Experts of a small language model: 4 picks a token, a softmax router.
Below are experts of layer 2 (counted from 0) of a mixture-of-experts language model. Rows are named router (the router's row for the expert), gate (a neuron's input weights, with its number), up (a neuron's input weights, with its number) and show model dimensions 0-191. Each number is 128 + 24 x the weight over its row's rms, rounded and kept within 0 to 255.
After each expert's rows: "gets" lists some tokens that make up at least twice as much of what it gets as of all text. This comes from a sample of Wikipedia text that the model never trained on. Tokens count by the router's weight.

# expert 53
router [128 147 122 113 149 135 123  98 106 117 137 156 159 149 106 147 116  93 123 131 118 140  85  86 132 118 119 112 141 153 159 118 164 109 122 149 150 149 130 123 145 143  78 146 134  56 136 130 141 156 114 138  74 133 169 143 129  94 167 103 104 128 101 141 124 122 142 116 141  99 143  99  98  92  94 108  92 102 122 156 139  77 131  93 189 101 128 151 123 174 174  99 114 169 128 116 142  88 111 123 147 178 162 126 141 103 108 154 136 139 131 129 158 105  80 157 168 112 139 129 102 173 110 121 116 107 161 106 156 142 113 108 167  88 120 128 171 157 136 125 120 129 127 117 146 146 126 145  73 134 106 120 143 104 113 155 135 176 123 119 187 158 123 113 136 132 120 165 119  76 139 136 129 135 130 125 123 154 146 107 140 105 123 137 135 151 126 111 149 128 120 111]
gate0 [126 151  98 131 142 132 137 114 151  93 161 153 143 151  91 148 108 108 113 135 140 140 110 130 140 167  91 123 145 154 121 143 113 161  97 158 106 139 157 117 158  98 199 152 113 138  91  63 143 131 116 129 140 118 130 118 102 116 106 143 150 107 126 110 145 116  30  98 156 145 130 148 166 141 144 159 117 143 107 123  91 101 146 104 127  95 113 150 120 130 137 123 112 140 117 110 134 130 101 183 161  97  96 119 120 170 131 106 118 125 122 129 139 142 112 127  95 156  92 117 123 116 115 144 113 161 116 126 124  92 131 143 120 122  94  77 132 115 136 139 141 120 126 140 129 102 153 166 136  97  78 142  97 122  88 102 116 113  80 144 124 179 134 120  88  96 135 140 176 122 140 128  98 164 112 102 162 179 138 122  96 146 119 143 104 112 134 163 121 135 135 118]
up0 [139 143 142 140 129  96 118 103 140 133  79 164  96 105 152  88 189 118 169 145 100 112 143 138 125 132 143 124 126 105 150 128 125 149 142 148 177 118 139 117 121  90 138 157 122  99 134 140  87 141 157 156 122 112 115 120 133 109 126 115 136 121  84 106 181 149  96 125 147 108 144 132 119 148 165 160 135 116 127 103 105 123 105 128 128 141 112 106 136 150 114  93 140 103 121 134 152  94 114 133 150 146 172 101 133  66 121  65 124 147  69 144 148 142  99 137 173  93 152 138 125 104 126  91 162 139 122 165 100 185 101 143 154  92 125 153 126 145 143 125 107 162 136 117 127 114 146 113 115 151 159 149 149 136 136 142 125 145 193 133 133 125 125 153 144  89 175 149 104  98 113 156 175 148 119 158 101 130  98 120 150 135 127  97 120 107 104 132 129  94  95 105]
gets: "'s", " The", "ian", "The", "ial", "ical"

# expert 42
router [133 133  97 159 164 140 166 111 124  95 136 134 149 104 134 130 128 141 131 148 148  98 151 121 149 112 132 127 118 133 158  87 146 140 164 117 107  88 166 140  94 146 163 102 127  95 128 141 132 132 141  92 100 186 138 139 131 148 163 171  83 138 130 152 110 126 145 121 136 137 110 106  91 150 124 143 138 151 108 118 153 131 123 108 141 168 130 161 111 131 135 116 106 108 117 132 131 114 146 149  97 130 114 172 105 132 115 162 164 131 109 150 156 131 112  89 132 139 111 117 112 120 131 116 126 144 121 110 151 138  62 129 128 116 119 153 199  83 144 151 146 143 119 247 156 118 126 100  72  90 126 155 102 101 104 136  88 142 141 148 113 108 119 125  92 101 140 145 102 148 116 126  96 155 155 123 108 124 124 100 140 157 128 116 126 103 101 117 151 137 166 120]
gate0 [ 88  92 177 166 131 164 153 125 111 152  86 163  86 158 125 157 105 103 130 137 150 100  94 146  94 148 104 122 122 125 107 135 130 124  98 170 138  91  99 149  96 110  78 118 115 124 153 111 138 125  98 140  99 121  99 104 113 159 149 126 140 116 130 150 169 169 104  95 173 132 130 160 157 131 120 151  94 176 135 176 105 170 178 117 169 110 119 139 173 118 123 149 107 159 144 141  87  89 134 126 175 159 112 143 166 151 138 129 150 110 127 145 120 162 152 121 106 119 129  81 108 110 132 145 122 138 113 143 101 124 119 104 160 149 130 135 109 141 122 142 128 153 173 158 161 147 135 126 145 115 135 144 135 132 131 136  98 161  94  89 115 126 170 116 111 143 106 132 115 111 138 111 165 160 136  72 162 137 121 125 109 122 117 143 134 150 133 155 120 104 142 135]
up0 [128 133 139 117 121  76 112 131 140 123 148 148 115 125 137  96 133 137 130 136 118 139 150 128 123 159 139 131 112 112 153  94 166 169 144  97 115 155 146 141 126  90  91 142 121 125  94 117 129 139 128 104 146 120 131 153 130  93  99 144  91 135 116 123 125 112 121 110 153 142 145 136 163 169 146  88 120 124  96 128 147 122 101 131 142  69 162 102  99  97 159  94 155  94 147 145 181 134 166 138 143  75 124 106 137 146  93  94 130 148 119 136 130 112  81 129 111 128 167 130 107 159 127 100 120  74 158 136 180 139 132 150 157 130 110 132 132 169  79 129  83 159 122 101 111  52 123 132 122 120 127 138 152 146 160 146 129 119 142 188 126 128 145 148 153 111 154 139 136 159 127 139  81 140 135 144  66 155 116 131 166 109 129  83 161 152 110 115 108 120 125 138]
gets: "an", "u", "en", "in", "ar", "er"

# expert 33
router [122 128 166 101 136 140 160 155 105 113 146 158 143 184 122 154 130 136 127 107 146 116  89 123 143  95 157 158 183 111 119 138 129 161 140 127 128 110 145 139 101  86 109 179 132 108 142  87 119 117 156 160 170 135 119  83 148  97 172 143 107 142  99 132 116 127 125 137 124 110  91 172 114 140 119 135 138  99 147 103 137 176 105  80  97  90 154 113 102 130 156 104 140 111  86 162  94 106 176 131 134 145 119 128 114 142 116 114 134 108 121 139  89 158 110 156 100 145 116 123 135 130 119 124 120 122 114 152 146 117 164  72 172 150  92 130 168 134 122 140 122  61 106 123 106 116 100 134  93 140 112 136  89 126 143 174 133 146 115 132  95  86 119 146 119  88 150 139 114 168 103 116 137 107 110 123 125  84 154 104 151 133 129 136 113 163 108 108 140 106 142 130]
gate0 [150 122 116 187 134 100  99 110 121 119 140 123 106  94 131 157  91 131 112 129  99  84 135 154 152 151 156  93 151 102 114 114 156 139 118 102 168 113 141 120 120  60 166 143 164  91 167 136 125 109 147 124 106 126 127  83 134 121 129 141  77 164 134 125 138 145 123 130 134 160 144 131 158 133 137 135 162 143 108 112 121 125 172 106 148 163 166 127 118 168 158 104 123 147 113  89 158 104  83 156 119 144 121 124 116 124 129 129 138 155  81 130 131 151 153  77 110 105 115 124 142 116  87 124 134 112 155 121 133 126 104 137 150 133 110  90 114 100  50 126  83 159 131 141 110 122 126 151 143 111 121  80 126  93 152 126 126 146 131 128 135 157 134 139 107 106 182 142 120 144 177 164 120 133 165 109 131 119 134 137 128 128 108 114 146  71 144 125 164 105 169 115]
up0 [163 139 129 164 173 159 109  64 136  95 137 118 112 108 108 163 110 140 129 150 157 121 149  96  88 137 122 147 150 126 176 150 124  89 149 144 113 135 115 157 161 132 145 136 153 108 126  96 115 136  96 136 115 130 144 124 116 129 146 132 136  91 161 120 148  93 138 116 128 110 114 151 133 128 145 110 113 137 122 138 110 105 113 143 113 125 152 156 136 157 144  92 108 124 138 162 148 100 142 104 152 115 155  88 136 124 129 122 141 118  88 157 112 153 137 121 137 100 164 113 150 113 132 149 106 123  98 150 171 145 177 145 146 148 141  71 146 104 143  91 150 115 159 125 211 119 108 146 123  88 102  81 151 109 131 110 127 119 111 121 137 104 138 167 160 135 106 117  91 122 106 101 154 123 111 113 101 134  75 117 120 108 158 111 124  55  74 160 160 155 143 129]
gets: "r", " r", " w", " t", " c", " f"

# expert 24
router [144 122  97 163 114 134  87 160  98  92 166 156 132 125 111 167 140 133 132 105 117 120 139 132 128 118 117 114 150 127  96 120 160 101 124  87 105 122 103 145  96 146 123 117  88 107 100 100 166 117 104 133 146 135 125 144 160 103 142 124 152 153 106 167 145 131 106 138 106 124 124 140 138 133 107 124 137 171 101 156 142 167 116 165 168 117 146 130 114 162 119 141  79 146 150 124 168 127 144 130 114  81 155  95 115 112 207 106 121 127 113  77 129 148 158  69 158 138 111 139  94 128 145 154  78 126 115 127 130 145 157 111 154  99 128 151 123  98 112 105 120  90 146 160 129 117 159 124  88 111 123 101 115 125 129 136 117 129 150 194 148 110  83 130 157 145 160 150 146  97 118 147 168 127 176 115 131 102 119 140 140  99 132 124 139 110 100 114 133 117 172 166]
gate0 [123 142  91 162 112 146 151  94 128 144 119 111 171 131 120 173 160 122 138 146  87  81 171  84 188 111 127 103 113  91 138 118 115 109 157 142 154 131 128 154  78 117 127 128 161 108 145 153 142 126 108 152 152 131 148 137 142 133 137 178 128 148 111 127 132 118 111 114 149  99 126 105 121 124 152 144  88 137 133 128  67 142 145  83 169 158 142  82 137 132 100 167 128 123  71 116 136 130 132 175 113 134  99  93 123 125 137  90 157 107 113 122 160 131 156 106 139 147 110 112 136 119 126 171  91 153 137 138 150 140 119 156  89  82 130  94  75 167 128 119 126 140 156 113 113 105 104 132 147 158 104 104  96  98 117 140 161 117 116 105 180  95 113 123 142 108 136 135 115 134 136 143 117 118 113 110 107  98 144 128 114 127 127 183 140 100 151 163 153 125 104 109]
up0 [119  93  96  99 110 144 135 114 108 173 117 124  72  95 134 160 162 142 112 122 134  85 134 119 141 149 142 134  73 124 151 101 154 140 160  96 139 149 114 150 134  93 118 123 101  98 109 137 120 124 184 141 129 161 140 124 162 151 174 132 130 186 138 152 136 159 133  93 104 137 116 134 119 134 117 143  85 201  97 120 108 132 140  80 128 139 166 136 126 113 119 120 123 141 164 120 128 105 163  70 155 120 169 112 144 114 139 137 166 115  94 106 162 144 125 108 115 140 140  97 153 120 129 118 112 122 141 139 164  99  90 144 122 127 150 130 142 153  95 142 122 125 144 165 117 133  95 133 148 101 136  94 133 142 163 107 140 104 177 122  97  91 134 136  87 107 158 139 123  92 144  95 112 130 150  83  81  85 126 119 126 132 103 119 141 101 106 141 136 118 109 152]
gets: "ath", "ud", "ust", "ass", "ast", "ber"

# expert 27
router [ 85 148 138 110 118 119 126 149 103 147 117 104 129 172  76 140 146 120 130 142 145 127  92 165 111 117 105 111 125 128 118 150  97 146 102 138 155 110 145  78 142 126 132 182 147 117  93 122 125 138 123  96 149 166  75 159 112 150 113 142 129 125 154 164 109 144 141 152 169 112 119 126 134 119 112 165  90 103 112 145  93  77 147 186 118 142 111 143 122 138 171 150 139 139 162 139 116 115  94 125 148 134 150 151 123 123  98 118 142 177 144 140  64 145 138 101 143 126 125 116 143 107  93  94 145 141 100 138  88 151 116 127 174 125 144 151  90 127 133 152 122 134 154 121 127 156 103 162 167 125 142 148 102 191 127 144 101 164 112 121 164 131 125 200 120 145 128 101 134 133 120 127 120 143  87 150 127 126  93 105 113 111 128 138 132 106 129 131 136  87  96  85]
gate0 [102 154 168 119 127 139 121 162 129 101  89 113 141 126  69 120 148 113 109 169 116 127 125 144 148 144 126  94 124 142 104 190  92 142 108 148  73 125  77 112 143 134 147 140 126 104 118 131  98 133 102 154 176 127 135 192 100 109 131 143 137 174  99 126 116 146 137 109 164 149 118 154 118  94 158 143 130 114 105 167 139 107 161 146 119 129  95 147 143 121  78 145 146 142 127 106 121 185 124 109 135 129 100 147 100  90 140 108 140 169  70 193 147 103 133 137 104 100 113 147 135 117 117 143 175 160  77 123 163 128 107 139 144 146 114 101 129 105 135 119 116 132 131 114 115 134  72 131 127 138 137 125 127 143 115  84 107 153 164 168 123 137  75 131 123 133 118 159 107 123 125 111 106 135 108 122 124 144  97 138 135 104 126 101 140 145 121 168 150 143 151 118]
up0 [151 121 177 113 150 137 124 196 114 140 153  87 100 138 122 117 104 140 134 134 176 118 146 135 152  95 122 100 129 176 168 121  97 168 107 167 162 149 125 112  96 108 122 132 117 139 111 101 125 138 115 130 117 131 116 157 138 139 165 139 103 164 128 145 116 119 102 143 109 145 105  96 160 122 139 142 125 110 155 160 104 136 131 109 119 146 145 115 146 130  93 141 132 126 147  85 150 104 144  84 142  94  87 151  93 116 149 134 169 156  34 113 127 133 114 116 124 143 125 141 108 101 154  88  87 123 142 141  81  85 145 134 132 141 156 141 132 100  86 121 109 169 134  99 134 133  85 117  96 160  79 127 160 154 153 146 157 121 133 138 135 137 158 131 113 124 129 173 114 170 127 130 149 139 142 130  99 167 120 136 129 178 124 125  90 116 121 148 145 123 114 130]
gets: " |", " (", "|", ";", "-", " •"

# expert 49
router [120 146 120 155 157 143 119 137 168 121 130 135 174 135 130 110  99 155 121 122 121 159 100 104 109 164 168 112 122 179 139 134 129 131 132 160 166  99 101 170 132 179 114 120  98  95 131 106 156 148  95 111 105 120 180 140 147 117 120 171 133 121  98 181 112  89 110 106 160  89 165 112 128 112 146 124 122  96 129 154 138  99 135  78 151 102 149 143 139 136 105  91 139 181  98 110 123 148 123 107 146 120 101 106  97 141  82 133 151 132 148 111 129 115 104 158 160 107 158 107 163 143 112  96 141 108 125 153 152 114 117 105 115 119 135 135 185 141 127 112 116 108 119  79 138 149 140 113 137 127 106 118 129 100 138 179 157 168  81 110 142 140 126 121 146 170 129 121 154  91 145 107 115 131 154 125 115 133 146 131 167 141 115  85 131 166 170 140 133 139 133 171]
gate0 [ 87 129 120 154 142 176 133 149 153 125 120 108 129 104  61 144 122 113 102 132 132 108 130  91 124 127 105 127 136 170 133 169  86 113 139 150 167 152 120 147 151 150 114 136 124 117 144 131 133  76 116  94 137 119 134 160 115 124  96 152 108 143 141 160 111 125  74 120 145 107  98  94 129 125  94 154 127 115 151  99 127 117 127 198 162 112 108 107 112 112 110 145 121 130 130 104 119 163 130 169 151 113 107 167 116 129  95 147 102 100 149 126 217 105 111 164 127 110 129  94 135 147 117 130 130 137 173 123 158 180 152 150  99 139 135 104 153 133 157 161 141 124 130 104 158 111 107 121 132 152 107 111  74 148 107 150 137 118 121 121 148 139 154 137 102 147 130  88 143 138 157 113 130 118 135 145 118 152  99 128 144 158 172 151 115 170 163 113 107  79 126 135]
up0 [111  77 123 145 131 161 123 112 160 130 119 133  86 136 110 126 116 135 131 143 154 118 113 151 131 148 114 113 151 101 139 140 140 139 110  93 116 128 155 143 113 114 123 122 127 201 102 126  98 141 140 138 104  93 122 111 110 107 114 137 124  80 141 132 130  74 126 167 116 142 146 121 152 124 141 109 142 126 165 135 141 141  83 144 174 139 148 178 120 131 139  99 158 178 105  94 102 126 166  74 119 144 160 132 150 127 124 134 137 125 133 147 142 153 130 118 150  99 115 155 151 111 135 111 163 100 107 135 121 140 148 110 152 144 130 106 126 100  74 128  84 126  99 125 160 124 160 109 114 119 137 121  73 110 184 151 114 134 140 165 157 121 125 168 164  78 145 127 158 159 121 116 140 165 151  84 155 151 144 127 198 156  93 120 137  91 148 162 112 142 163 122]
gets: " the", " a", " an", " The", "The", " his"

# expert 51
router [111  99 154 124 108 175 133  83 118 127 129 136 143  84 146 117  93 116 114  97 127 119 133 125 129 140 112  98  96  64 128 107 106 147 112  86 129 160  84 114 143 138 153 150 177 159 100 128 149 124 113  94 140 105 123 130 132 126 168  74 177 146 134  94 126 127  95 102 119  87 141 100 125  77 116 126 133 138  91 157 109 142 122 144 168 117 159 129 132 148 164 130 145 143 159 114 140 138 134 156 138 150 160 108 167 110 153 111 145 126 133  96  93 117 155  85 136 125 171 119 114 121 138 150 106 134 130 114 120 119 101 112 156 137 101 120 123 130 154 105 123 133 159 165 141 144 153 114 149 178 157 100 142 122 162 114 117 116 129 146 142 146 133 127 166 122 124 140 127  91 120 120 160 129 141 155 135 144 194 123  63 125 117  87 119 107 131 153 126 113 140 203]
gate0 [109 120 120 136  64  94 160 116 113 128 159 138 151 143 134 132 115 127 102 109 140 123 122 144 107 127 103 159 116 120 166 117 115 134 170 114 131 108 127  96 118 117 126  99 126 112 122 154 134 111  85  79  94 127 138 116 132 130 109 124 124 130 159 114 124 135 139 128 190 142 124 113 102 101 146 162  88 133 126 106 157 131 115  77 160 147 143 138 116  69 138 110 117  87 123 103 114 158 160 121  92 143  87 153 157 164 159 135 131 161 125 122 135 140 152  86 139 135 102 126 102  98 132 156 120 120 126 145 115 142 114  90  94 141 148  94 178 143 114 133  92 135 102 126 136 134  79 131 118 126 100  91 125 181 141 172 106 125 126 103  97 137 103 123 109  75 184 121  81 120 139 126 116 162 172 109 136 155 117 168 131 152  86 142  89  95 115 157 124 119 151 158]
up0 [128 119 141 110  96 150 110  98 154 181 180 130 129  98  96  81 124 124 140 103 184 119 125 141 149 113 120 139 177 133  94 114 120 133 119 111 117 152 101 176 122 146 117 134  94 135 105 125 158  95  83 139 152 170 179 105 142 135 116 122 113  96 151  91  96 112 133 135 139 138 144 134 163 132 125 118 155 105 105 138 146 146 108 107 113 129  98 162 119 132 147 121 155 137 153 138  68 163 130 113  75 130 115 131 151 145 139 145 162 108 138 121 149 106 146 109  94 118 123 156  98 144 126  93  77  96 161 122 140 158 134 123 115 174 132 139 113 108 109 114 103 105  98 138 166 164 123 104 122 115 147 128 139 170 102 115 135 112 143 161 136  99 115 104 116 111  82 165 105 101 120 110 113 146 149 134 128 134 130 119 138 139 113 119  59 129 113 186  81 154 123 143]
gets: "od", "hen", "oth", " based", " class", "rop"

# expert 46
router [128 133 120 127 142 101 137 177 139 143 159 112 136 141 108 109 117 166  97 133 167 116 130 159 101 167 130 189 137 146 119 164 133 138 150 160  93 120 117 153  89 113 134 119 131 158 110 135  87  96 126 144 104  95  91 140 161  72 111 101 132 125 129 103 129 132 142 148 152 109 105 119  92 137 141 156  95 153 120 133  81 122 128 137 126 146 110  87 138 144 100 125  96 119 114 143 144 145 108 141 141  88 119 151  97 111 116 129 145 137 110 173 135 102 172 170  96 113 129 122  86 179 136 144  89 125 117 133 105 142 126 115 179 121 117 149  87 110 124 139 135 119  87 201 127 127 105 144 131 130 122 177 133 122 128 103 169 140 132  98 136 149 157 165 168 111 147 101 156 113 132 117 156 137 107 156 140 111  90 176 169 111 136 142 151 169 131  93 100 121 124 122]
gate0 [121  98 140 122 113 146 177 106 119 109  99  97 141 115 127 130 170 163  71  98 142 145 170 138 141 158 109 133 145 127 131 188  86 127 113 118 100 129 169 105 151 168 104 124 157 143 143 122 124 189 177 128 124 146 139 176 115 104 139 136 125 147 126 130  68 145 113 105 154 106 118 124 137 135 116 133 109 123 158 123 145 131 152 124 168 104 107 132 135 134 134 108 126 143 142 113 127 154 113 144 128 153 176 145 127 125 114 153 119 117 110 147  95 157 113 145 108 120  62 130 154 113 143  99 145 146 120 122 147 109 123 139 118 142 103 141 112 148 142 123 133 133 140 131  76 126 115 147 158  90 147 114 106  91  88 110  67 146 121 152 132 112 132 161  65 141 172 130 151 153 111 143 131 158 146 116 141 159 122  81 141 137 150 102  79 115 144 152 104 187 106 116]
up0 [127 187 122 135  96 151 125 137 153 109 140 166 158 141  92 143 115 123 127 161 169 131 100 150 116 125 127  97 118 131 164  62  99 105 135 141 137 128 125 113 144 128 165 119 121 112 144 109 133 142 147 103 129 107  96 115 132 178 140 120 148 102 130 146 132 126  98 153 154 180 176 123 140 134 104 154 147 149 200 140 118 117 149 156 120 182 131 113 166 136 143 172  88 140 145 148 135  66 147 100 118  93  99 142 141 125 137 129 169 130 132 100 126  84 189 133 146 160 104 130 155  93 117 147 163 104 147 136  99 145  94 137 129 135 142 130 150 130 136 149  90  78 148 124 131  63 118 132 121 133 148 148 127 152 124 118 186 111 113 140 148 163 106 123 151 154 123 140 110 128 140 156 104 126 146  98 131 153 117 140 140 137 120  96 164 146 124 107 109 141 116 119]
gets: ":", "–", "/", " –", "-", " -"

# expert 43
router [133 115 160 110 101 128 102 144  87 124 117 165 173 148 112 134 123  88 118  92 123 125 128 146 107 142 170 127 134 138 131 139 112 113 126 134 139 145 132 116 105  77 129 114  84 160 148 102 122 123 179 132 148 118  97  85 177 124 149 126 163 143 125 171 117 153 103 133 131 111 101 148  96  89 100 120 121 122 128 128 113 159 112 127  98 129 148  53 124 112 150 125  95  98 120 155 122 137 114 121 125 167 159 119 149 125 173 119 105 108 124 111  74 136 137  93 114 138 131 100  99 124 128 160 116 145 130 134 142  86 140 138 164 161  90 126 179  94 123 118 131  68 146 144 113 124 138 124  76 161 102 103 134 129 164 161 108 124 147 155  81 109 171 152 124  86 144 102 112 141 128 124 117 138  88 126 164 101 130 107 127  83 139 131 120 157 108 146 125  81 148 131]
gate0 [157  75  92 132 135 143 125 165 107 109 109 100  89 124 145 140 107 115 141 119 116 125 136  86 133 168 141 142 129 119 112 112 129 113 134 118 117 118 124  94 155 113 139 142 146 146 155  99 146 141 155 128 150 150 127 140 122 154 157 130 162 149 107 137  95 150  89 100 163 171 114 148 130 125  96  82  91 143 189 150 114 138 196 116 189 120 151 143 109 106  99 175 124 105 114  97 132 138 157 138 138 105 110 145 174 135 137 103 124 121 123 152 122 116 147 142 140 136 129 113 119 102  85 162  80 153 126 124 131 139 145 103 105 146  97 109 117 139  83 114 110 165 139 117 131 145 101 123 122 119 149 135 103 128 151 120 130 162 152 133 111 132  99 160  43 119  95 112 144 130 126 107 158 168 129 106 103  98 161 141  82 177 137 137 103 170 125 148 143 106 114 119]
up0 [140 125 101  86 123 110 111 160 162  91 156 105 149 156 163 127  79 104 103 144 171 120 124 103 120 149 134 105 104 140 163 118 141 120 117 130 106 114 120 124 110 100 127 116 108 129 146 151 133 103 155 167 157 146 166  85 102 145 131 137 145  84 122 114 128  94 106 119 132 123 148 120 133  94 142  92 102 122 140  75 112 134 118 225 123 104 112 196 138 134 103 131 112 118 135 144 151 126  84 123 131 125 133 126 157 118 137 158 139 107 100 100 126 138 114 113 189 106 149 156  98 124 105 107 106 130 141 151 150 125 177 131  69 142 128  59  96 133 132 136 111 123 153 124 158 136 117 116 134  88 128 160 111 114 145 141 112 121 152 106 122 111 138 100 123 102  95  91 150 140 166 100 136 100 129 104 137 168 124 119 156 110 112 113 126 120  90 161 125 124 146 160]
gets: "g", " g", "v", "av", "qu", "h"

# expert 60
router [115 140 161 100 144 156 155 132 120 131 124 135 137 172 121 139 148 113 135 125 112 108  77 124 147 108 127 158 185 119  88 134 105 157 138 112 138 109 129 138  96 123 135 125 130 105 146  94 112 145 165 145 162 144 107 103 167  89 168 167 111 116 108 162 117 123 130 132 129  91  99 139  98 133 123 126 119 123 142 124 129 197 114 104  96  91 152 137 124 127 133 125 148 115  94 149  78 124 178 148 128 146 105 124 110 123 125 100 132 102 145 158  95 163 136 166 109 133 117 105 122 138  96 128 124 126 136 149 131 123  81  81 114 119  97 108 171 100 124 132 126  85 108  93 112 119  85 126 126 182 130 105 104 163 140 176 148 116 114 125 111 107 162 123 140  89 135 124 129 169 118 108 166 116  92 135 123  76 179 109 109 107 177 124 113 169 114 102 121  95 148 120]
gate0 [ 90 160 128 151 116 162 170 196 181  86  71 118 135 108 150 150 140 127  73 121 117 151  90 135 155 146 147 137 105  99 135 119  88 135  94 140 126 155 144 138 102 103 118 132 129 125  98 111 103 132 128 123 104 136 119 126 140 124 141 146 132 146 128 141 124 129 128 133 151 138 141 110 153  98 141 128 137 112 142 106 150 130 137 144 114 118 159 133 152 109 185 116 133 124 122 121 151 127  73  99 137 154 155 143  76 129 123 185 158 124 111 101  85 118 108 137 136 111 153 105 157 145 175 125 131 121 159 151 131 138 141 126 150 107 117 140 138 132 165 150  96 126  95 119 152 147 107 118 147 172 129 103 187 174 135  88 108 102 118  96 119 128 109 133 110 135 150 109 114 113 131 146 122 113 147 154 195 140 118  85 111 109 109 142 153 171 120 180 107  99 130  81]
up0 [161 132 117  78 115 123 145  83  91 178 141 117 173 135 117 103 101 161  99 126 161 133 120 139 145 101 120 145 144 125 154 131 141 147 143 135 118 136 129 116 132 126  93  53 117 148 126 150 141 121 148 143 115 128 151 114 117 107 120 128 128 150 135 144 125 118 134 124 109 111  97 122 123 131 132  94 118 146  78 145 128 129 116 139 173 113 119 139 117 123  94 168 113 169 126 149 157 157 142 116 123  96  95 109 139 123 159 129 124  97 115 125 207 171 139 118 138  93 169 135  73 128 110 159  95 101 156 122 153 133 122  98 104 151 161 142 126 150 132 128 154 105 100 127 128 166 153  96  78 144 133 165 118 131 167 139 144 111  96 145 113 156 150 187 159 112  96  92 110 127 111 158 123 120 129  96 114 128 115 123  92 119 184 136  99 136 116  87 109 163 110 165]
gets: " m", " b", " s", " d", " p", " in"

# expert 13
router [123 152  98 119 155 186 117 127 121 137 103 128 120 155  97 138 116 133 112 118 127 172  64  92  95 130 118 133 109 115 106 149 148 105 143 168 114 122 140 159 109 163 100 110 111 129 145 147 136 152  93 139  91  95 142 106 126  98 156  94 168  72 127 153 124 105  86 122 164 120 135 121 128 192 114 117 149 104 131 133 142 111 151  83 133 102 136 190 134 113  77 102 126 181 133 108  98 129 124 148 145 110 113 125  96 132  88  93 137 101 153 146 131 122 108 127 146 160 175 161 130 146 152 116 117  86 135 155 134 127 131 133  89  84 141 117 127 108 154 132 147 140 132  95 117 144 133 123 129 110 124 141  93 134 108 119 172 118  79 121 190 175 138 124 145 133 109 157 122 114 135 127 101 155 139 113 126 151 143  96 135 119 122 103 146 140 171 109 154 151 140 144]
gate0 [132 105 117 129 118 143 141 131 133 136 162 105 157 142 116 158 134 138 101 111 133 146 134 108 134 139 116 114 162  89 109 163 110  70 119 158 184 141 100 140 161 112  97 137 127  68 132 124 146 149 130 140 104  98 113 109  84  89 113 151 152 138 147 188 127 127 121 156 118 129 127 137 186 162 128 166 120 114 114  82 120 103 119  83 130 109 136 135 109 143 128 133 109 160 116 129 130 121 148  88 119 118 100 189 126 121 109 101  97 171 104 140 120 112  92 127 174 128 136 133 105 136 134 113 140 132 128 183 167 104 122 116 130 164 105 142 147  96 126  75 149  99 121 101 129 109  95 144 154 120 106 101 133 147 131 137 144 102 127 114 166 143 129  96 123 135  96 122  92  82 170  88 164 112 111 117 166 169 124 127 165 103 127 132 161 117 146 178 142 135 113 131]
up0 [134 116 148 109 125 107 159 104  73 107 130 109 101 100 157 116  79 162 163 149 125 158 132 114 143 170 169 136 141 139 141 129 133 110 115 146 145 163 151 118 138 120 166 162 122 153 161 188 105 126 103 132 147 158 137 156  89 126 122 124 154 106  82 129 173 145 103 114 125 128 135 158 111 124 137 166 124 128 148 123 138 151 129 100 156 103 123  87 129 151 107 125 153 106 142 126 127  93 182 137 136 132 133 126 176 123 130 111 116 128 138 128 116 146 166 135 140 103 124 152 119 133 105 139 158 106 106 148 133 171 105 108 122 121 129 123 125 169 155 109 180 138 139 132 165 162 156 147 144 164 123 116 111  57 180 143 144 147 107 136 130 134 140 174 174 147 136 101 119 171  96 178  70 115 119 157 109 115 113 101 122 120 103 133 134 119 127 147 184 135 133 129]
gets: "'s", " his", " her", " its", " their", " him"

# expert 4
router [107 158 116  94 131  91 160 147 123 169 127  97 143 193 117  92 110 136 112  95 144 145 109 119  94 113 121 161 127 149  98 142 146 100 120 150 125 162 122 135 123 133 103  91 143 131 125 143  80 115  88 138 152  78 110 148 129  83  99 112 187  96 146 141 126  96 144 124 142  92 130 125 143  84  88  66 141 135 145 141 113 141 113 144 117 110 130 121 153 152  95  57 145 130 119 106 133 110 164 148 149  76 101 126 124 141 111 120 109 171 136 123 134  97 165 131 115 110 128 126  80 150 126 104 166 115 110 145 125 122 151 109 131 164 148 135 135 115 113 128 144 118 105 133 127 104  94 113 126 147 123 121 139 124  97  93 161 126 119 114 163 140 180 134 130 185 136 123 117 109 154 116  91 133 100 189 153 118 115 163 134 106 149 140 150 162 121 118 105 138 142 123]
gate0 [143  91  77 123 139 123 100 119 112 145 122  97 128 131 147 127 132 121 123 173 106 125 112 145  65 130 108 125 139 108 133 108 136 160 116  56 124 109  96 131 106 120 145 142 170 110  92 128 127 110 162 125 130 126 113 125 138 107 157 115 116 101 127  58 118 105 126 185 144 104 108 138 104 149 130 168 137 171 109  87 150 136 123  96 136 115 117 120 125 127 111 165 122 156 115 162 154 155  91 159 152 131 128  98 135 145 130 122 158 165 107  96 153 110 110 154 105 139 121 140 143 107  98 123 152 183 178  79 159 150 139 103 116 131 119 111 159 112 121 119 131 123 148 138 105 121 133 135 102 154 146 162 143 140  79 130  93  95  83 111 125  89 114 110 173 136 136 132 114 135 123 124 148 120 127 117 131 121 177 159 176  93 100 122 156  90 130 106 149 177 125 113]
up0 [144 115 111 147 169 106 104 129 105 123  97 139 127 111 128 116 166 132 145 148 145 148 145 166 163 144 127 135 153  93 158 144 120 138 119  98 162 141 132 125 116 170 148 145 153 147 113 146 177 123  95 138 119 113 116 159 130  67 150 129 136 133 112 106 135 121 144 160 147 141 131 142 114 126 142 131 147 113 107 132 127  95 164 136  95 144  95 143 152 141 118  90 135  84  98 111 117 140 128 148 100 123 111 132 110 179 168  79 133 180  68 137 131 113 141 117 118 122 108 144 114 147  96 135 167 137 147 101  89 136 129 114 118 103 126 128 135 146 110 120 114 125  81 121 102 118 147 121 117  97  96 176 134 180 104 164 125 109 121 165 128 112 134 115 183 149 101 160 111  96 120 125 146 134  80 133 160 138 161 145 143  58 118  91  89 160 146  93 146 121 183 120]
gets: " as", " \"", ":", " called", " '", " named"